From a checkpoint of a small mixture-of-experts model trained on Wikipedia.
Size: 10 layers, width 320, vocabulary 16505, 39.6M parameters.
Experts: 12 experts in each of 9 layers, 2 picks a token.
Below are experts of layer 7 (counted from 0) of a mixture-of-experts language model. Rows are named router (the router's row for the expert), gate (a neuron's input weights, with its number), up (a neuron's input weights, with its number), down (a neuron's output weights, with its number) and show model dimensions 0-159. Each number is 200 + 40 x the weight over its row's rms, rounded and kept within 0 to 999.
After each expert's rows: "mostly gets" lists some tokens that are sent to it at least half of the time. This comes from a sample of Wikipedia text that the model never trained on.

# expert 8
router,271,182,174,251,140,208,218,178,198,172,163,216,239,165,293,166,202,167,199,268,235,169,236,174,155,215,287,174,198,187,175,214,213,208,199,223,201,211,178,143,211,134,183,159,118,278,159,250,167,154,166,215,186,217,203,173,199,185,156,186,216,165,141,166,117,235,196,186,201,190,190,189,148,163,197,207,223,235,228,237,201,126,214,193,172,222,52,152,215,220,178,309,178,244,254,218,220,220,270,249,217,180,209,248,274,191,238,202,132,238,246,219,207,228,181,195,213,213,184,89,142,199,226,200,258,202,213,66,197,179,288,206,202,87,201,224,203,202,169,201,173,225,203,213,191,213,195,210,156,180,175,166,237,208,173,139,183,215,146,188
gate0,255,129,116,167,260,132,125,326,153,210,248,208,192,172,214,222,244,249,210,271,227,211,162,245,249,168,231,199,312,189,141,204,206,210,247,241,198,242,146,213,183,195,263,189,247,218,205,230,141,194,157,221,181,216,164,213,185,222,132,245,246,207,214,128,195,245,219,207,192,211,182,227,167,250,186,217,188,156,180,156,184,201,197,171,200,179,189,198,236,193,229,242,232,196,185,204,220,156,202,229,198,196,205,177,228,257,173,162,127,299,218,249,239,170,229,134,270,201,192,238,217,177,178,211,214,166,221,182,190,238,219,116,199,195,206,234,246,235,182,240,253,138,192,181,221,225,217,160,218,136,203,206,236,169,218,190,298,147,130,182
up0,211,211,178,207,174,233,266,124,212,210,191,254,186,240,214,220,188,227,228,167,269,160,226,225,104,198,211,220,160,204,270,154,163,221,117,174,213,228,210,186,250,244,187,125,220,214,274,237,224,225,241,210,203,188,242,211,195,156,209,184,113,291,132,233,128,161,216,206,238,172,233,219,242,225,183,113,222,205,122,150,182,202,265,204,183,247,245,255,141,238,201,195,201,176,230,210,271,177,219,181,149,225,193,153,180,123,147,209,185,124,190,90,240,208,129,223,163,257,225,213,125,212,194,139,247,260,181,199,201,224,136,241,208,157,242,175,172,199,169,236,204,198,193,159,216,111,209,191,175,178,221,145,204,186,240,98,223,216,219,177
down0,150,166,253,171,159,200,215,151,223,193,141,253,187,154,125,241,157,253,189,189,258,180,289,175,251,208,230,159,223,203,267,271,225,166,182,244,214,220,226,216,132,217,171,154,213,236,241,189,185,202,213,194,125,119,250,241,180,152,195,200,173,173,165,256,195,184,203,186,202,204,168,174,264,167,284,218,247,159,100,217,232,88,225,199,191,206,281,252,209,214,159,202,195,194,182,232,157,274,233,202,221,158,187,230,157,174,134,233,187,131,255,187,213,181,159,193,179,226,196,159,156,175,204,165,214,239,157,334,155,204,236,134,170,202,246,208,202,161,203,219,194,216,190,141,201,222,187,181,326,189,186,171,160,224,213,233,170,196,199,253
mostly gets: " Sch", "ö", "á", "ij", " Ma", " Kar"

# expert 4
router,251,195,217,192,265,244,230,220,172,227,245,157,154,184,185,184,126,236,193,123,221,160,185,196,200,210,201,154,162,248,225,259,211,155,167,225,277,181,160,260,217,180,200,211,243,189,223,188,215,147,243,169,217,178,192,159,221,254,191,185,101,221,173,241,215,200,190,139,291,114,159,226,242,271,205,167,123,128,239,160,221,221,225,238,177,216,282,243,188,149,158,239,240,226,163,204,211,197,182,264,192,201,186,115,219,141,113,212,203,170,91,157,144,249,239,217,197,160,180,201,238,214,173,216,241,154,234,188,227,215,150,175,224,239,195,167,206,146,197,194,230,190,214,128,76,169,176,224,218,220,246,214,233,208,213,261,175,210,237,149
gate0,254,185,147,285,218,193,184,172,226,194,214,192,138,205,251,185,180,175,189,153,131,163,144,157,217,289,230,251,207,236,223,280,135,247,284,117,135,193,181,245,244,199,240,183,211,193,243,124,183,212,274,195,220,183,182,166,206,226,166,231,138,168,190,230,207,227,153,176,227,151,247,249,261,246,221,263,245,271,194,176,210,209,242,253,196,177,239,150,236,234,154,220,276,218,204,144,206,168,217,179,216,106,215,160,206,161,198,126,135,217,243,217,196,216,200,160,228,112,214,220,242,246,256,205,128,219,199,147,128,245,227,153,226,190,138,111,239,224,274,147,179,225,192,213,171,202,246,280,219,207,182,248,169,157,173,170,217,224,194,195
up0,232,200,227,218,215,172,249,148,257,221,204,211,189,213,247,166,195,141,239,189,268,176,170,188,213,180,147,133,195,175,155,224,178,203,216,183,165,236,236,190,194,131,138,251,190,178,200,145,226,137,202,178,284,199,186,195,141,222,146,250,217,171,190,203,242,319,232,214,240,262,169,268,211,251,168,177,186,246,212,199,237,204,242,191,215,286,278,203,162,267,311,270,214,226,265,156,120,232,157,223,219,195,264,172,257,134,210,102,138,235,258,183,229,276,223,218,245,216,207,170,231,184,211,180,229,216,225,217,183,211,169,113,230,246,216,201,240,226,165,178,218,217,200,227,214,225,97,268,253,196,210,229,182,165,227,207,254,273,185,108
down0,200,142,205,163,193,174,183,221,171,209,135,197,150,224,177,227,136,237,224,128,173,203,170,195,212,155,203,154,199,228,211,263,195,183,194,245,204,203,220,235,188,237,161,220,192,205,227,170,262,152,182,169,164,220,184,133,246,232,235,215,178,229,229,222,194,215,169,234,178,190,180,245,248,227,210,160,229,213,117,260,200,255,133,181,239,230,162,144,190,205,234,242,161,160,264,184,191,272,205,221,206,193,212,160,215,263,182,210,213,189,175,193,163,234,184,158,201,164,253,408,228,210,228,164,188,135,198,65,115,221,168,188,239,112,264,200,178,206,212,148,206,189,160,197,165,156,229,231,136,297,216,270,184,228,175,134,236,202,154,134
mostly gets: " f", "\".", " st", "ers.", "s.", " fl"

# expert 0
router,172,217,215,213,223,258,233,197,237,206,186,268,181,173,232,170,227,233,193,173,245,226,152,247,212,174,141,203,229,209,127,190,244,157,193,174,217,157,198,186,194,197,226,229,213,203,259,200,212,225,197,166,229,238,219,199,165,165,194,177,191,217,167,160,221,242,234,105,160,271,207,228,239,221,222,200,196,190,162,191,251,180,107,192,288,254,280,253,123,156,205,148,220,147,234,183,213,203,137,180,192,256,252,97,190,149,219,177,159,253,165,227,201,137,135,231,229,216,272,212,189,218,254,221,133,148,147,240,245,259,196,175,193,314,215,156,188,215,290,194,248,58,155,211,196,270,253,209,194,193,184,186,244,270,241,193,254,214,218,216
gate0,186,174,190,253,172,232,152,155,229,214,169,251,191,221,171,167,195,135,155,181,150,233,247,165,211,246,226,165,198,146,116,209,181,209,202,222,156,125,198,249,179,245,229,227,202,162,222,167,215,170,151,235,164,186,177,173,225,185,270,198,200,213,115,132,195,246,171,156,113,243,213,157,259,192,219,227,181,267,207,214,211,176,148,295,247,217,158,216,173,210,196,243,213,209,261,201,125,132,199,228,223,248,210,195,183,179,258,210,150,204,167,172,260,182,177,187,232,216,235,221,149,239,181,168,210,96,237,223,211,241,217,237,196,188,229,198,186,232,249,232,147,147,177,252,282,278,204,255,173,250,232,189,214,207,240,248,162,286,186,191
up0,158,140,231,187,194,199,154,248,269,229,204,198,222,165,168,184,181,244,215,194,179,222,159,197,275,177,215,223,238,200,168,230,167,264,230,221,208,220,243,190,186,190,190,197,137,118,221,214,104,258,264,183,183,175,190,117,265,201,227,222,236,259,160,161,213,231,180,162,176,221,198,241,214,203,328,242,206,189,193,250,186,199,133,202,175,167,216,105,168,253,243,221,146,216,145,173,264,199,127,205,146,227,231,206,248,131,184,265,251,189,175,240,209,125,149,171,242,185,192,183,245,122,295,270,275,189,154,204,105,305,182,265,256,206,126,228,144,233,177,214,260,172,272,193,235,173,153,233,136,184,266,229,167,249,251,295,230,145,167,242
down0,232,179,183,207,179,169,237,151,159,190,208,176,244,251,211,178,243,171,253,185,239,106,253,177,185,209,175,197,133,209,267,140,222,196,228,184,167,263,198,239,171,209,146,177,206,183,217,253,164,176,195,221,214,236,192,137,204,307,164,232,182,181,227,215,281,187,163,194,245,164,233,176,219,212,147,164,246,163,237,170,210,273,261,187,152,183,210,234,127,271,230,240,200,190,173,220,194,194,235,144,245,166,202,149,206,212,163,124,249,195,273,145,229,196,207,208,178,198,199,211,194,299,159,211,226,281,243,175,186,176,128,177,206,92,176,267,160,215,181,184,207,231,235,159,164,138,212,187,142,197,227,303,181,179,121,198,158,165,160,146
mostly gets: " began", " made", " found", " out", " up", " develop"

# expert 7
router,209,251,156,223,248,180,101,170,224,157,240,130,220,150,150,222,232,145,169,217,155,254,134,197,243,180,132,231,170,192,221,214,216,237,225,209,190,187,175,251,223,187,184,221,126,200,233,192,230,226,213,175,196,270,182,223,217,165,213,233,158,242,263,256,231,234,204,246,177,300,239,196,249,274,184,193,178,233,170,214,265,228,162,179,251,230,217,201,166,253,266,254,191,229,228,182,197,188,232,213,196,180,172,250,149,189,198,299,228,270,199,238,184,205,240,116,184,185,193,241,134,183,196,195,166,253,127,236,181,231,252,248,205,215,210,212,191,240,161,179,156,154,212,269,232,144,176,187,207,183,151,160,144,184,248,169,240,186,223,203
gate0,218,243,224,187,150,258,203,202,144,157,174,191,207,216,187,250,204,195,191,205,174,170,180,285,180,257,288,246,153,224,253,207,122,189,253,297,187,162,180,134,242,176,156,230,242,228,157,189,145,217,173,175,255,201,260,255,186,257,287,194,162,253,146,171,247,163,210,189,173,184,184,215,228,210,193,199,175,190,257,183,165,106,216,155,193,234,182,126,167,206,294,211,147,194,244,233,149,263,139,235,177,220,185,204,235,204,203,205,202,187,202,174,129,266,164,152,209,226,206,215,234,229,159,139,185,213,195,237,178,223,202,325,182,193,157,170,204,136,141,148,156,221,213,154,212,169,220,214,197,211,162,231,181,163,223,205,156,298,220,170
up0,148,188,213,231,93,214,195,209,221,132,206,168,201,174,178,186,221,129,153,189,185,170,181,169,213,241,174,226,184,150,198,181,136,206,249,273,90,130,230,280,257,265,180,228,223,248,217,254,176,307,248,209,196,200,242,208,221,252,237,262,224,241,187,240,233,198,200,207,189,223,178,254,191,215,224,164,94,172,173,139,232,122,194,213,291,125,137,176,154,190,191,116,245,178,214,248,208,201,145,173,250,200,195,177,185,145,226,153,172,194,213,184,201,194,152,133,200,237,200,225,250,193,144,63,179,195,231,218,221,316,194,206,141,195,183,213,173,198,184,249,220,289,229,188,221,185,191,214,162,186,246,168,204,140,172,198,274,214,187,237
down0,230,190,195,175,161,198,240,241,223,156,150,283,138,176,214,116,228,214,188,158,175,241,161,239,190,203,173,206,259,151,203,164,200,212,248,208,230,232,237,172,219,222,163,174,170,214,189,245,140,226,139,256,184,212,232,187,185,232,148,179,276,240,159,226,260,211,264,206,274,170,232,167,227,220,265,202,189,162,273,213,258,204,143,223,145,163,171,165,177,199,163,182,197,173,196,255,234,182,213,103,164,213,127,164,229,221,203,192,255,171,275,171,205,255,235,212,190,241,207,233,249,163,226,169,140,184,193,222,219,180,176,145,221,117,190,198,183,214,264,250,165,215,192,190,213,225,195,204,191,190,213,227,239,277,138,208,173,162,203,196
mostly gets: " League", " football", " year", " team", " Awards", " season"

# expert 6
router,224,166,203,192,211,132,177,203,173,164,165,197,182,219,185,216,208,151,201,221,144,229,195,173,142,235,191,266,146,259,265,231,261,250,211,188,237,205,217,177,223,188,267,138,229,240,181,315,143,145,177,261,159,186,175,196,210,164,172,207,235,275,192,208,251,229,185,254,176,151,218,175,193,195,234,246,180,229,217,195,170,184,195,179,139,241,218,174,155,170,220,157,184,196,169,247,233,242,218,148,223,200,134,143,142,196,171,225,237,172,238,199,240,190,275,105,169,228,178,300,140,220,253,165,193,215,222,218,221,169,112,269,170,101,229,191,184,205,250,186,185,176,234,210,228,266,137,172,219,257,145,209,209,121,193,205,171,243,177,240
gate0,221,220,211,249,255,205,223,272,252,158,211,243,215,130,149,158,238,256,201,211,93,193,174,251,143,154,229,159,150,249,185,253,187,245,168,194,217,183,295,216,251,182,245,215,146,178,194,185,194,167,215,217,268,190,175,233,165,135,196,234,214,199,122,213,226,178,202,181,200,208,198,255,179,220,165,142,154,188,217,236,167,185,199,168,209,277,139,198,245,256,211,236,150,198,200,211,196,248,176,177,220,218,155,126,215,177,286,164,260,175,210,279,209,243,258,275,197,172,188,156,155,135,223,112,215,244,208,277,241,172,218,211,219,258,177,253,238,184,236,218,233,166,210,234,247,212,165,112,103,193,199,188,216,202,226,206,221,255,177,223
up0,212,184,234,249,195,208,250,189,178,210,193,228,193,249,115,202,266,161,191,183,198,178,103,214,155,204,166,236,175,207,245,234,270,212,153,210,165,187,169,245,259,204,213,239,240,171,234,177,143,127,206,204,209,253,300,185,251,177,239,192,195,246,166,233,177,226,152,207,190,223,214,153,246,272,201,155,152,192,187,223,231,162,159,234,207,130,292,174,160,218,287,222,181,179,155,225,220,266,213,212,220,197,147,190,176,196,182,165,170,223,236,217,218,197,271,217,175,150,230,218,212,154,221,144,137,184,248,172,213,226,222,278,167,238,230,272,186,162,218,206,232,193,222,184,135,119,156,222,217,206,203,181,160,191,233,167,200,222,153,117
down0,163,230,211,154,202,130,186,229,234,120,196,237,177,192,165,156,246,249,210,180,233,221,186,197,233,218,129,232,231,144,174,213,171,191,224,149,199,159,194,140,175,189,248,260,234,186,200,214,227,234,176,205,244,81,185,187,179,170,167,151,331,178,165,194,164,184,171,204,216,151,250,200,176,201,148,204,182,180,184,234,226,208,190,160,215,265,199,212,189,189,216,185,152,178,164,219,192,245,216,218,216,236,278,192,231,251,246,173,208,172,190,139,115,198,261,212,163,197,255,242,182,232,170,180,148,184,250,195,152,195,214,195,187,194,236,266,154,131,252,180,217,187,166,204,234,86,196,170,100,272,205,238,195,196,164,197,227,258,165,271
mostly gets: " Street", " album", "!", " South", " | \"", " Avenue"